config.toml
d_shared_expert = 256
moe_layers = [1, 3, 5, 7, 9, 11, 13]
router_score = "sigmoid"
n_head = 10
norm_place = "pre"
positions = "rope"
qk_norm = false
beta1 = 0.9
beta2 = 0.99
grad_clip = 2.0
decay_fraction = 0.889
seq_len = 1024
Below are experts of layer 11 (counted from 0) of a mixture-of-experts language model. Rows are named router (the router's row for the expert), gate (a neuron's input weights, with its number), up (a neuron's input weights, with its number), down (a neuron's output weights, with its number) and show model dimensions 480-639. Each number is 200 + 40 x the weight over its row's rms, rounded and kept within 0 to 999.
Before each expert's rows: "raises" lists some tokens whose logits its average output raises strongly, later layers aside; "mostly gets" lists some tokens that are sent to it at least half of the time. This comes from a sample of Wikipedia text that the model never trained on.

# expert 37
raises: " the", " a", " an", " it", " its", " one"
mostly gets: " when", " took", " because", " after", " where", " wrote"
router,228,260,227,146,199,196,310,183,242,192,179,167,259,228,152,226,145,206,184,181,153,170,194,239,108,240,130,201,170,202,187,203,225,131,188,183,272,201,237,176,214,182,211,223,182,156,234,187,223,199,206,223,141,183,200,246,194,221,156,228,194,216,228,146,227,250,250,168,261,208,200,258,222,202,339,259,243,203,281,192,166,213,217,237,210,269,276,244,245,214,165,287,188,228,254,251,217,140,194,214,183,124,177,174,168,117,214,249,259,213,181,152,186,224,180,241,221,224,139,293,198,209,204,195,216,221,166,223,213,251,254,194,196,239,161,233,221,181,265,172,278,182,236,228,218,172,162,234,235,162,191,247,218,137,170,228,182,146,201,163
gate0,195,256,199,226,120,165,190,216,234,159,142,200,184,178,250,269,171,179,269,156,134,192,225,284,161,214,135,217,250,185,214,128,251,181,237,195,231,200,238,261,196,198,222,214,147,168,226,205,288,214,196,252,198,226,204,217,208,245,179,298,167,174,296,181,226,248,276,239,239,181,216,225,181,175,253,157,226,188,238,198,230,242,235,186,223,232,178,108,199,193,224,189,171,206,226,186,198,195,173,178,182,159,185,217,198,170,221,194,237,208,156,181,134,238,181,227,173,187,134,250,150,212,136,258,195,202,219,226,221,312,176,232,133,245,185,219,183,150,168,122,162,198,217,243,182,155,207,248,167,165,182,225,219,193,192,157,224,171,211,102
up0,221,243,272,244,109,115,205,173,199,211,113,139,230,217,173,176,162,209,231,190,178,202,144,215,216,168,142,200,176,249,179,188,166,146,196,209,234,218,253,258,178,193,234,221,173,172,173,172,213,188,172,183,232,190,230,276,143,204,255,239,199,178,231,205,259,251,210,171,247,224,169,243,173,176,241,236,142,200,251,213,190,166,224,243,193,192,267,136,269,184,173,263,187,218,274,145,167,226,84,173,156,198,184,280,193,182,198,148,259,217,191,151,200,239,189,241,198,242,143,222,174,155,135,171,187,128,240,187,172,227,187,255,170,194,190,167,227,234,208,136,213,202,276,226,250,241,210,189,128,142,186,191,189,222,148,277,254,215,241,123
down0,182,225,155,203,177,197,129,263,248,250,192,176,172,235,172,158,226,223,153,265,198,202,203,150,193,208,281,189,212,133,152,211,238,202,183,173,159,151,162,154,202,287,313,150,205,174,233,203,168,236,175,182,285,280,254,226,222,136,204,134,171,278,138,216,243,171,156,133,164,181,194,238,191,176,221,210,238,239,197,206,97,189,157,202,160,163,245,188,161,226,237,182,208,177,196,238,158,178,207,172,226,143,261,144,182,182,233,199,202,197,147,209,211,182,212,226,178,194,226,155,179,221,223,120,182,248,261,207,213,109,216,202,196,179,140,203,246,188,161,217,182,177,169,191,213,181,262,203,154,233,185,248,206,205,199,224,184,218,236,249
gate1,183,250,238,236,188,203,157,264,154,244,175,237,179,254,227,203,131,193,233,165,183,113,149,235,210,206,193,170,208,130,169,258,218,128,230,215,205,175,270,179,213,208,224,193,180,228,168,253,197,168,215,240,205,209,286,198,205,181,247,201,183,199,237,166,173,217,171,170,188,223,145,185,180,259,228,151,146,179,193,178,194,238,126,226,209,165,219,184,192,230,212,174,154,169,191,222,218,205,192,191,93,229,301,159,180,156,196,185,152,292,246,124,226,238,184,213,283,200,222,156,167,181,167,152,221,155,166,156,237,195,225,193,223,207,181,244,212,255,200,229,235,162,92,234,149,190,154,110,234,310,127,233,255,195,205,179,184,242,234,219
up1,133,181,250,194,205,211,132,201,159,221,150,183,200,230,264,177,202,166,265,166,210,98,196,169,207,194,114,212,194,216,182,265,195,197,188,182,229,135,196,189,239,227,223,252,158,299,181,208,188,144,173,182,289,128,196,246,254,256,251,209,164,107,207,160,111,167,124,209,139,125,207,230,205,255,205,197,179,161,148,192,174,247,177,207,183,188,229,209,161,203,159,227,222,193,208,209,126,280,140,274,145,141,258,202,185,157,172,231,173,232,248,171,293,194,190,232,234,215,201,270,244,156,146,161,250,248,194,225,158,194,204,161,130,187,177,208,233,275,234,187,239,164,95,188,138,219,203,105,205,254,171,172,212,193,226,257,117,233,204,197
down1,157,237,190,165,176,188,125,199,245,186,245,216,178,183,206,196,233,249,180,272,180,210,221,208,183,162,250,190,177,193,182,185,202,188,228,189,205,161,204,180,164,174,176,173,148,220,187,126,199,170,253,157,119,222,259,275,238,187,195,188,189,203,252,180,206,166,149,202,261,134,179,161,187,127,178,240,169,206,157,232,122,211,189,198,166,195,145,219,249,228,216,178,152,183,227,190,170,215,218,145,274,234,171,165,195,220,231,193,159,122,157,161,243,221,245,180,209,140,186,181,221,205,232,167,212,172,176,215,134,182,234,241,153,267,187,228,164,177,238,284,268,195,242,229,165,239,215,177,216,161,200,201,214,161,197,204,196,173,211,205
gate2,135,125,198,218,297,165,189,253,131,130,296,221,162,184,247,188,253,185,176,191,208,135,170,193,247,213,232,170,208,227,156,185,262,214,235,184,190,172,120,194,175,205,193,186,141,155,218,218,222,213,217,243,190,191,234,162,195,206,289,232,155,265,157,192,165,238,139,143,161,166,146,144,292,220,206,209,246,222,187,259,249,201,187,316,200,232,219,182,199,156,307,149,149,216,259,159,276,275,152,173,247,253,234,188,248,193,205,180,191,135,211,191,154,168,243,178,191,231,202,151,150,138,164,169,157,251,233,269,139,176,107,168,156,78,146,197,194,103,204,144,125,163,171,146,200,166,237,171,161,224,187,120,180,137,163,248,200,189,128,212
up2,136,176,154,177,209,171,242,258,200,236,200,211,119,246,210,170,237,220,241,173,212,244,176,268,156,135,155,252,256,237,130,212,205,213,165,167,182,140,184,250,232,186,263,220,213,191,191,185,191,193,263,177,214,147,229,172,186,222,246,215,91,191,157,235,212,170,208,125,154,245,214,139,296,198,249,162,190,202,208,207,242,272,174,188,130,188,104,189,164,163,184,251,132,221,291,179,270,178,240,121,242,181,179,200,219,149,191,255,123,178,187,217,135,202,147,223,174,235,185,215,157,160,243,198,176,245,243,223,201,186,124,216,227,235,262,236,157,132,228,242,196,139,193,101,168,201,173,231,176,243,216,204,126,199,148,245,185,221,220,161
down2,217,195,187,191,228,181,211,145,208,106,198,255,268,196,221,258,261,202,258,170,220,163,169,188,219,194,194,110,160,220,217,207,238,166,213,164,252,179,208,138,198,129,143,241,188,94,200,242,245,163,188,228,256,221,209,225,211,157,218,218,176,190,226,189,240,187,131,235,174,229,218,190,195,211,218,158,215,205,185,183,257,178,205,242,220,244,150,198,211,213,223,183,210,203,204,200,162,231,159,179,179,213,237,210,238,167,252,243,197,127,191,244,220,223,161,226,197,175,182,190,167,165,168,291,164,223,205,237,186,189,96,179,130,110,150,194,213,198,214,187,153,175,214,219,159,203,270,178,145,157,234,143,184,192,234,224,192,180,113,228
gate3,204,167,234,226,164,163,216,185,272,206,246,233,201,228,198,181,213,173,170,202,190,179,239,208,259,205,173,215,148,220,190,199,172,176,183,279,261,202,257,200,227,168,180,277,324,137,240,155,204,162,231,171,229,243,156,195,148,219,195,235,204,197,197,211,147,262,193,164,155,143,245,165,147,99,183,236,207,163,185,261,241,208,191,229,175,215,300,122,215,241,177,157,253,196,226,210,217,147,194,228,223,169,141,290,258,257,226,242,185,216,168,235,269,201,269,308,174,163,215,133,224,166,202,95,186,124,217,226,233,252,212,197,162,229,171,156,201,176,241,187,205,140,125,177,263,242,220,193,139,166,235,259,208,130,180,204,284,95,203,233
up3,225,187,268,249,197,217,137,150,218,128,275,174,201,129,282,187,137,251,181,156,171,207,299,147,223,202,147,189,197,243,223,162,187,165,196,224,277,192,273,175,225,169,144,259,223,165,192,220,213,257,233,204,199,205,188,183,156,236,147,246,270,153,205,129,218,197,163,204,182,145,155,184,194,165,145,231,221,203,298,219,262,245,202,216,200,194,307,158,204,185,234,233,183,177,200,217,197,165,172,223,202,207,186,201,160,255,270,245,239,145,209,236,179,221,200,224,144,238,200,119,225,249,275,211,168,212,164,295,213,216,215,252,180,241,209,262,201,165,228,140,203,127,169,202,158,215,216,212,187,165,208,198,151,143,181,221,252,117,223,188
down3,225,240,247,231,246,224,170,272,135,262,168,204,199,178,210,181,252,239,154,216,211,91,180,199,163,159,150,212,179,242,138,240,195,255,212,227,216,245,162,206,225,175,180,122,220,106,141,170,235,167,229,213,276,178,150,195,183,210,189,202,202,160,214,283,248,217,183,290,231,165,193,178,240,168,267,228,197,163,213,236,295,206,212,229,139,223,271,182,224,247,220,169,214,223,297,182,227,175,153,193,221,151,197,230,171,170,147,227,229,225,157,167,187,221,272,209,190,186,201,161,91,176,216,177,244,218,137,218,172,189,227,242,177,205,132,174,158,178,135,215,152,242,176,214,248,221,266,231,245,308,154,252,203,162,203,201,226,264,215,194
gate4,251,231,107,192,188,224,150,207,173,217,207,236,316,184,171,178,252,191,226,150,212,241,204,230,57,260,144,192,198,207,240,257,176,191,179,165,274,152,203,203,179,183,213,183,267,196,255,178,171,198,166,224,215,176,225,184,212,213,159,225,270,226,132,222,254,193,183,249,227,235,248,188,257,186,223,149,202,171,280,241,173,242,185,161,176,198,248,197,205,218,128,259,192,191,192,181,205,166,143,158,188,196,158,228,201,142,226,180,273,238,188,233,195,218,279,185,236,216,167,241,169,191,216,124,207,197,279,222,219,200,191,199,228,228,198,206,181,259,174,157,252,243,242,235,207,258,167,233,133,196,176,219,236,189,162,179,229,176,214,170
up4,211,186,146,171,230,187,197,221,194,262,146,207,246,235,168,227,227,138,218,177,235,195,198,212,179,206,188,219,265,295,119,220,229,228,176,180,202,153,198,170,208,202,150,181,206,136,284,200,259,294,165,221,160,161,275,288,143,213,168,217,154,252,181,188,206,246,215,183,179,142,223,259,241,279,192,219,151,184,264,192,185,226,131,222,154,230,250,185,223,206,198,186,165,232,198,212,235,179,187,159,196,303,163,161,133,212,294,205,265,232,235,260,142,159,212,186,170,219,141,231,126,148,211,155,219,174,212,188,215,184,156,152,172,168,138,192,191,225,264,179,297,177,225,214,199,226,177,244,200,156,177,191,159,188,180,108,224,192,195,224
down4,168,218,233,177,154,149,176,189,161,196,190,197,145,262,261,166,204,211,236,235,140,174,150,168,187,283,233,162,87,185,158,191,183,200,202,248,258,206,205,237,216,191,217,238,232,220,217,95,198,191,218,178,170,147,210,178,222,187,188,171,145,163,221,195,167,200,163,154,190,264,217,220,195,120,190,192,195,212,118,219,160,243,178,167,186,193,181,228,175,238,207,127,192,179,228,165,253,273,230,229,230,187,191,201,195,175,182,161,118,176,216,166,274,148,163,252,166,221,224,184,235,211,174,255,282,120,176,180,201,159,177,194,117,192,131,143,185,132,248,254,145,163,216,212,222,139,215,169,220,146,267,249,182,224,207,213,192,237,132,216
gate5,177,213,205,231,172,117,155,213,200,139,263,153,169,220,263,160,218,257,198,158,243,269,202,254,196,186,142,254,211,220,130,195,207,104,161,160,232,232,195,241,220,196,203,214,216,216,168,158,214,220,194,184,269,167,168,186,199,214,171,198,233,120,241,118,144,157,299,160,153,212,177,147,180,214,225,175,205,198,187,212,316,212,153,201,211,172,176,154,202,280,204,182,211,203,198,186,158,298,131,133,194,181,184,218,208,241,211,206,244,197,220,225,171,190,166,248,250,243,229,211,158,253,220,179,105,198,209,160,193,279,329,234,264,257,204,188,154,154,199,165,157,252,273,221,162,196,132,190,149,202,277,243,173,231,202,243,192,207,247,229
up5,233,239,246,186,184,117,108,235,245,139,241,111,211,194,196,209,243,165,207,197,266,227,205,258,211,216,101,188,169,222,236,166,194,194,200,224,213,192,264,262,197,166,200,219,279,181,222,162,225,208,235,193,241,227,152,186,238,198,179,250,224,164,162,218,201,140,260,177,183,154,185,162,190,158,209,173,145,177,92,162,232,234,143,213,211,220,209,188,180,215,214,260,219,223,277,221,196,218,149,104,226,108,210,203,223,202,182,204,259,222,211,204,163,216,206,174,194,245,171,187,167,267,235,221,135,256,179,187,254,259,255,311,190,216,211,250,193,225,140,155,180,226,247,229,189,224,179,196,227,122,234,219,180,205,138,187,209,185,231,122
down5,264,256,160,204,212,169,179,234,228,213,129,225,175,106,214,166,180,153,225,174,242,304,143,251,190,281,203,174,199,130,76,183,229,249,190,208,150,225,213,225,151,196,268,109,187,204,180,120,204,172,179,218,141,252,232,151,249,190,205,181,156,248,196,181,205,247,221,225,172,241,183,215,179,214,170,204,239,144,219,168,193,125,179,124,202,172,233,245,168,160,270,219,248,211,279,244,202,197,199,222,139,172,156,232,181,197,210,227,185,230,193,225,138,222,166,206,223,212,184,112,202,174,246,153,181,153,211,235,171,218,215,169,196,207,133,210,236,285,199,219,166,164,209,250,163,179,246,187,219,149,190,246,248,188,117,236,219,274,250,184
gate6,242,222,251,163,208,244,222,119,169,209,194,190,175,214,154,226,219,199,271,270,192,234,308,182,218,239,184,197,159,205,167,170,128,150,176,209,167,172,265,178,226,240,226,123,165,249,200,213,203,179,164,261,148,223,238,190,170,204,170,196,213,163,223,180,220,201,157,241,177,177,256,263,168,178,131,201,250,165,185,150,128,228,187,220,207,194,216,123,157,289,224,229,291,193,271,229,125,251,194,221,213,216,135,247,185,226,192,252,30,154,195,186,182,242,146,209,206,267,223,184,254,161,192,320,174,196,257,172,186,184,249,195,165,91,221,219,215,226,163,160,251,225,151,231,161,195,190,201,182,204,197,231,129,227,250,157,184,207,261,207
up6,131,207,172,260,248,170,238,205,271,122,190,169,225,237,261,219,172,195,220,226,199,209,186,82,175,185,212,250,199,223,193,185,256,203,185,143,118,199,149,221,146,216,214,254,231,184,179,182,161,137,155,197,216,216,221,174,224,189,183,162,139,256,197,223,138,165,209,206,168,138,217,181,219,251,155,218,168,216,155,115,220,126,141,186,193,166,99,220,164,192,237,201,200,208,183,209,236,231,197,230,150,212,206,215,230,130,201,180,168,208,248,239,192,155,235,176,207,155,183,167,187,209,197,193,248,236,212,145,191,198,253,235,161,240,128,240,134,232,182,243,147,189,205,257,182,201,182,255,224,206,256,148,198,129,244,216,179,217,258,221
down6,125,179,161,225,186,247,216,174,227,172,198,216,173,193,213,147,163,187,198,230,157,210,209,157,185,275,203,169,202,181,201,255,181,131,222,224,231,165,221,166,93,217,245,179,250,262,254,257,170,156,244,163,149,242,207,224,174,123,258,253,209,163,242,172,276,300,253,179,244,158,262,163,222,255,170,160,191,257,147,127,217,242,121,195,247,176,160,237,197,236,201,182,263,177,164,151,191,226,231,174,207,223,230,92,159,183,138,253,250,196,205,177,255,162,208,185,254,230,235,172,183,280,224,194,265,233,156,228,297,213,151,186,200,223,259,222,221,272,205,179,155,182,208,202,230,130,144,212,208,161,183,145,208,227,216,112,270,217,181,260
gate7,239,218,147,178,141,197,240,257,146,239,182,260,229,137,247,261,300,241,204,178,251,137,249,200,153,258,187,177,235,225,155,165,138,215,215,150,216,201,187,156,215,195,169,199,177,127,210,239,133,173,161,211,234,238,207,165,206,193,183,208,232,211,170,172,185,212,108,220,118,128,131,215,223,227,133,205,178,208,194,201,177,198,163,207,199,293,149,192,267,242,171,236,284,226,172,166,164,191,173,212,172,238,210,215,145,244,211,175,209,248,227,165,210,192,211,230,209,143,269,236,188,141,239,214,199,150,186,183,145,167,237,140,143,215,167,234,179,204,238,141,232,195,207,226,235,169,209,205,220,234,250,152,201,208,142,212,200,182,159,252
up7,301,215,155,205,164,250,174,236,134,248,171,203,236,158,239,241,258,261,244,188,207,140,251,210,124,178,200,176,232,271,148,192,206,187,166,155,119,225,250,234,228,146,173,207,108,170,205,212,123,194,180,215,265,190,218,153,279,247,181,153,240,233,201,241,242,141,124,194,214,175,184,142,178,255,216,209,233,189,152,154,150,217,188,222,161,274,184,158,284,225,149,236,193,235,172,223,215,207,246,238,146,240,199,167,200,213,194,240,242,242,211,155,171,231,133,197,208,167,177,189,125,180,236,246,206,194,204,177,159,164,273,129,170,157,213,197,194,151,264,151,126,248,215,173,165,162,259,216,258,199,239,195,231,242,188,203,233,221,139,181
down7,192,226,215,193,194,150,156,164,66,276,153,242,216,170,147,187,212,247,255,231,267,214,157,196,268,175,185,185,161,241,293,103,125,187,224,223,173,221,230,213,222,217,206,208,161,118,206,277,132,174,260,217,282,156,133,239,183,198,231,244,205,184,193,223,238,160,142,234,163,166,243,260,233,247,198,186,248,231,167,159,219,246,228,212,248,196,104,140,253,234,176,242,169,140,168,167,211,262,136,163,220,239,176,228,232,173,207,235,176,232,220,190,260,152,219,176,193,177,190,202,178,162,154,294,196,120,170,154,198,207,158,220,177,227,232,198,189,245,236,213,183,109,237,309,213,288,199,147,202,212,246,140,110,185,185,135,200,205,216,149
gate8,225,222,254,193,123,180,247,131,194,199,215,165,233,246,159,216,148,157,213,180,204,181,234,157,198,212,219,136,229,197,150,206,264,144,173,169,195,188,248,171,235,217,169,178,160,214,230,311,235,202,155,146,166,179,173,230,199,192,141,182,202,162,196,225,248,257,240,198,240,206,153,194,249,255,237,157,148,213,204,179,153,184,141,198,204,254,231,212,200,213,213,244,212,212,187,222,176,153,242,216,182,146,180,202,156,196,247,215,218,195,196,254,309,155,156,177,153,182,125,199,214,179,200,211,51,276,161,244,147,241,113,201,183,210,210,236,232,247,258,188,248,166,203,200,241,202,236,253,245,182,230,279,164,84,209,163,259,214,187,175
up8,209,236,196,241,119,186,263,206,252,249,204,144,219,250,186,154,175,159,233,243,179,231,215,161,236,229,199,312,188,171,128,125,224,144,185,181,217,198,264,177,258,242,159,200,188,215,170,159,212,213,210,111,105,189,123,266,193,251,162,173,265,202,203,233,225,227,255,254,196,249,239,185,258,180,233,123,172,222,204,201,186,217,210,164,178,246,211,222,226,184,226,292,184,276,171,145,207,167,242,143,260,216,191,213,161,196,161,210,154,154,180,213,186,172,140,158,110,205,144,310,237,164,280,205,173,240,161,255,178,155,218,217,221,214,233,203,207,228,247,221,214,173,225,220,179,237,183,182,292,250,210,286,184,200,162,163,248,251,253,165
down8,192,203,183,200,216,182,268,188,156,156,208,196,202,98,199,160,247,245,271,155,213,219,193,158,244,162,242,160,224,252,190,201,209,221,218,182,238,257,216,200,149,163,181,200,226,161,246,185,210,194,200,251,245,205,220,183,183,159,210,155,181,125,209,208,171,210,154,172,165,190,224,212,209,260,190,229,179,176,177,219,239,164,192,177,226,219,186,193,202,222,288,146,116,158,240,209,205,268,199,210,172,206,187,212,216,221,264,220,233,164,218,216,214,130,223,241,197,258,193,121,202,231,198,274,202,174,291,232,205,165,196,215,197,166,128,236,198,232,168,183,174,259,298,232,201,190,282,190,178,95,248,149,166,172,178,235,208,195,180,173
gate9,225,183,219,312,206,224,130,162,225,171,216,96,196,207,218,218,246,199,222,203,183,177,222,188,241,152,228,189,182,257,225,145,220,239,198,182,207,210,235,193,246,208,142,205,215,176,193,238,88,201,225,195,278,227,233,273,160,258,189,221,182,242,237,245,286,142,180,145,208,245,180,192,146,169,172,206,196,181,181,178,259,168,184,254,183,193,163,192,262,249,242,181,191,229,201,223,87,237,155,209,141,218,253,202,147,174,182,231,192,289,179,178,215,199,232,280,229,236,187,169,168,129,225,223,252,270,156,222,206,135,231,205,227,214,126,206,215,267,122,129,129,216,142,176,183,247,216,204,160,211,159,188,228,233,178,170,176,189,149,219
up9,261,233,165,282,210,315,206,141,252,235,172,184,224,226,220,221,211,201,211,184,236,238,183,214,206,196,125,160,196,239,204,157,193,190,136,107,253,157,259,198,275,186,173,211,238,168,146,194,160,176,269,218,222,226,216,284,190,289,168,126,159,193,211,206,271,181,110,126,225,185,202,226,170,199,182,307,172,193,219,152,204,215,232,234,186,174,221,196,236,184,195,163,234,190,292,204,195,250,268,217,228,252,178,162,181,247,146,261,207,201,136,241,205,177,166,184,229,223,195,237,207,151,231,216,232,217,149,232,225,140,280,213,224,203,271,194,188,267,139,191,182,205,227,214,155,169,140,145,191,247,198,147,260,187,245,252,148,206,194,186
down9,193,276,206,241,176,167,221,242,207,166,250,181,250,235,218,157,239,232,178,285,189,133,160,237,257,190,252,179,189,250,204,205,150,146,229,222,208,219,192,180,212,198,251,219,186,217,236,191,215,215,202,241,253,256,181,176,221,205,166,190,184,275,198,249,151,171,212,257,144,154,158,200,204,191,229,200,152,233,227,207,240,172,176,224,280,284,171,228,209,216,188,276,132,181,169,216,144,245,217,255,197,243,275,176,164,155,226,174,249,216,251,208,204,284,266,180,208,214,172,144,177,214,193,198,102,248,211,245,280,169,165,245,144,121,119,241,346,212,168,202,165,206,185,180,154,162,150,261,195,196,220,205,141,237,197,162,211,243,71,234
gate10,177,158,180,182,224,116,274,240,191,216,204,193,212,204,291,185,154,213,142,230,182,296,136,154,228,141,181,200,174,101,204,245,162,176,194,183,182,225,235,161,180,255,200,219,217,130,151,279,197,294,204,185,218,180,173,268,198,243,204,136,187,211,249,189,162,185,173,168,137,144,195,151,211,257,135,191,240,210,192,222,202,177,186,198,216,225,194,305,189,181,121,200,246,157,222,202,109,208,247,258,158,178,233,235,162,238,207,232,233,271,208,217,279,196,146,175,303,213,175,222,219,213,246,211,213,202,201,236,232,290,192,228,195,200,108,132,208,238,184,212,205,203,206,227,174,252,223,227,219,130,182,175,155,128,203,237,216,211,163,236
up10,158,207,146,198,183,207,285,230,194,206,270,236,207,238,238,264,137,222,191,171,151,251,172,175,150,185,177,198,191,77,147,252,191,163,185,217,161,229,198,207,235,219,228,202,184,131,161,217,243,201,167,238,202,170,268,164,182,270,247,108,184,232,258,207,166,176,207,169,222,234,280,216,200,250,202,199,186,176,195,186,243,212,203,194,254,208,228,249,194,143,153,178,225,132,229,195,168,212,216,270,168,218,242,198,143,214,166,209,204,284,233,213,246,192,173,148,253,313,152,182,243,227,246,210,243,216,194,235,183,251,142,211,211,227,159,175,202,196,174,224,169,302,148,243,164,227,306,285,210,215,215,210,217,278,188,236,195,264,157,184
down10,216,127,171,143,198,184,222,147,211,223,200,208,165,136,256,268,154,223,207,209,161,229,158,291,211,216,150,169,217,213,155,186,236,160,192,104,216,185,221,186,198,187,197,171,187,277,95,169,261,218,208,260,276,235,225,277,260,231,228,153,201,198,256,183,136,143,240,265,217,225,288,129,233,161,277,200,238,268,174,128,169,200,199,198,166,205,176,239,208,260,142,212,219,256,222,200,242,174,168,151,237,161,232,197,243,157,224,174,195,196,218,218,227,153,131,204,203,219,183,283,196,198,233,178,265,183,218,164,168,196,212,200,201,225,218,179,235,139,256,281,214,195,200,212,309,142,233,220,192,201,201,264,123,228,164,219,208,240,240,177
gate11,203,224,197,139,130,106,141,253,217,149,214,142,188,193,214,217,101,131,172,186,185,193,237,219,198,248,186,232,183,243,174,194,167,178,172,144,239,150,179,233,195,205,176,281,228,159,124,204,144,208,176,197,147,232,194,192,212,168,170,209,243,213,217,178,146,257,257,162,213,234,211,148,234,251,158,260,166,129,187,243,173,233,271,180,220,188,212,210,159,198,206,247,205,162,228,292,146,166,211,198,162,207,225,177,187,228,150,162,229,144,175,133,142,145,197,215,282,201,231,238,256,233,198,157,196,231,198,240,214,210,204,194,197,189,241,187,243,223,155,241,216,136,228,165,280,208,218,153,165,205,203,247,235,224,205,130,156,199,216,166
up11,246,190,213,183,168,141,243,204,266,224,225,115,185,172,200,220,205,198,179,209,173,227,251,140,216,164,172,237,198,251,262,217,168,263,195,219,163,220,199,216,258,223,225,212,195,171,128,202,140,284,112,149,202,261,196,271,229,247,149,216,274,191,249,159,296,240,173,147,182,222,224,218,170,156,144,224,255,213,224,157,276,220,233,229,177,251,182,204,197,202,292,255,140,220,175,226,178,202,238,185,244,165,185,256,158,201,235,176,134,191,214,143,188,217,167,184,171,185,229,227,250,108,268,212,240,186,114,233,199,163,266,190,219,220,150,210,228,181,221,220,232,169,238,157,155,188,260,144,215,238,157,169,166,200,199,184,182,162,198,143
down11,223,180,254,206,220,239,232,234,181,201,203,214,172,160,210,218,176,237,248,209,193,207,181,237,179,176,146,168,254,158,168,185,195,216,148,229,189,233,199,158,196,244,254,174,239,212,185,238,185,178,145,230,160,175,203,235,246,167,228,118,167,196,228,156,131,201,265,241,204,235,175,180,234,260,284,260,285,155,178,208,178,224,123,204,211,142,120,219,221,221,228,220,183,234,221,219,241,216,202,170,194,219,158,239,295,175,148,157,164,198,140,298,201,208,182,266,236,142,135,195,198,158,212,177,232,247,192,205,196,158,231,136,196,181,278,204,131,170,236,223,228,231,155,216,198,164,88,227,221,195,180,262,152,229,158,210,176,216,207,140
gate12,164,230,158,213,212,236,228,207,178,215,174,183,208,171,185,262,200,275,231,234,191,169,211,224,144,253,221,148,225,107,182,264,240,185,150,193,151,241,235,164,152,246,216,222,133,163,216,137,226,184,139,275,232,243,202,263,140,199,256,215,225,175,261,273,181,172,252,198,172,223,209,197,211,297,249,169,238,238,237,230,279,136,212,232,167,237,238,186,199,208,232,218,200,175,207,229,203,207,243,260,207,267,240,153,242,171,226,152,214,223,212,209,180,186,216,253,195,181,223,90,203,249,245,192,188,159,166,275,203,233,204,244,104,165,229,174,215,237,143,154,143,288,217,182,175,148,243,210,224,144,128,286,198,243,309,222,200,212,241,181
up12,186,208,169,188,176,294,249,147,147,193,164,199,178,219,182,193,168,210,286,227,175,233,215,141,118,171,193,183,198,175,233,178,208,192,185,200,229,240,195,155,144,218,205,159,157,159,214,188,194,160,150,200,137,194,224,248,188,183,188,238,227,217,184,226,199,87,245,183,210,182,203,114,242,218,261,186,252,200,181,221,190,224,236,197,157,217,201,185,197,185,161,162,189,189,213,265,193,235,196,232,230,231,222,195,235,171,204,184,223,171,204,157,218,126,270,216,297,125,284,207,177,233,267,172,189,236,218,231,145,270,188,198,142,192,204,186,159,209,110,200,106,240,210,208,148,134,226,183,172,167,139,184,224,185,196,248,248,238,223,191
down12,198,217,213,192,251,187,205,146,296,236,234,224,167,235,196,208,159,225,199,177,251,226,270,211,197,201,234,135,160,181,241,211,205,173,184,202,183,217,211,222,189,199,139,203,192,193,138,229,211,275,228,254,109,171,215,151,177,211,242,248,224,245,204,228,231,186,261,165,234,195,147,204,201,189,236,245,246,202,216,173,169,249,195,233,182,261,206,213,210,176,102,264,225,225,223,245,214,162,188,186,225,183,123,144,196,152,214,139,211,176,194,195,190,132,222,260,228,220,176,188,130,199,221,189,156,237,177,236,216,168,145,224,161,152,178,177,198,194,233,213,230,267,243,164,240,193,200,209,195,192,188,249,151,212,264,199,148,296,188,192
gate13,203,134,253,205,172,179,229,207,214,250,199,164,280,147,110,247,169,187,196,194,177,218,146,173,229,245,261,173,265,177,189,200,103,287,216,239,234,119,179,207,237,185,163,295,164,157,287,263,144,190,224,205,232,209,179,194,178,177,170,218,168,158,219,176,155,189,187,206,290,185,224,221,155,166,169,211,180,168,170,127,182,180,228,215,317,225,200,187,191,97,217,233,199,246,248,228,203,166,190,256,237,227,242,158,168,209,148,190,202,250,190,181,143,181,232,128,250,174,236,201,228,221,238,313,254,170,179,199,311,256,210,175,196,266,147,237,207,172,194,229,194,205,127,229,234,188,212,276,205,257,219,198,166,199,272,194,171,194,162,197
up13,129,130,156,193,187,105,174,227,229,203,179,205,254,190,166,248,200,246,134,183,289,201,151,196,240,241,276,161,172,163,171,171,73,238,267,242,203,263,227,259,184,199,212,217,244,237,267,328,176,177,212,201,254,214,173,141,214,182,152,217,131,204,212,204,169,175,173,208,251,240,236,207,166,187,268,192,213,163,145,204,196,174,235,175,248,150,247,204,246,200,301,201,198,284,174,217,234,190,195,251,252,159,226,182,184,214,116,116,206,204,194,223,147,168,199,148,237,221,286,164,223,278,202,259,255,183,120,185,266,236,229,186,213,215,133,195,169,143,204,264,254,193,198,226,227,186,195,239,202,242,215,187,175,257,232,240,140,202,177,213
down13,168,194,226,207,113,217,212,177,163,143,193,144,245,236,220,252,122,201,227,257,261,252,202,254,168,264,183,238,122,218,209,263,185,169,217,214,269,212,216,251,144,224,188,148,218,233,247,212,207,277,191,211,204,186,126,221,227,273,199,142,192,206,219,225,233,174,233,170,228,220,203,194,215,204,263,208,238,182,248,229,189,272,154,258,212,192,170,210,217,208,195,201,297,198,161,217,143,223,253,178,160,221,146,206,189,281,126,173,118,186,203,179,149,189,258,190,210,144,224,190,192,163,218,187,304,237,185,208,264,176,224,247,214,144,182,206,160,87,146,187,251,169,164,265,278,191,183,292,178,220,174,302,165,199,183,236,268,223,296,111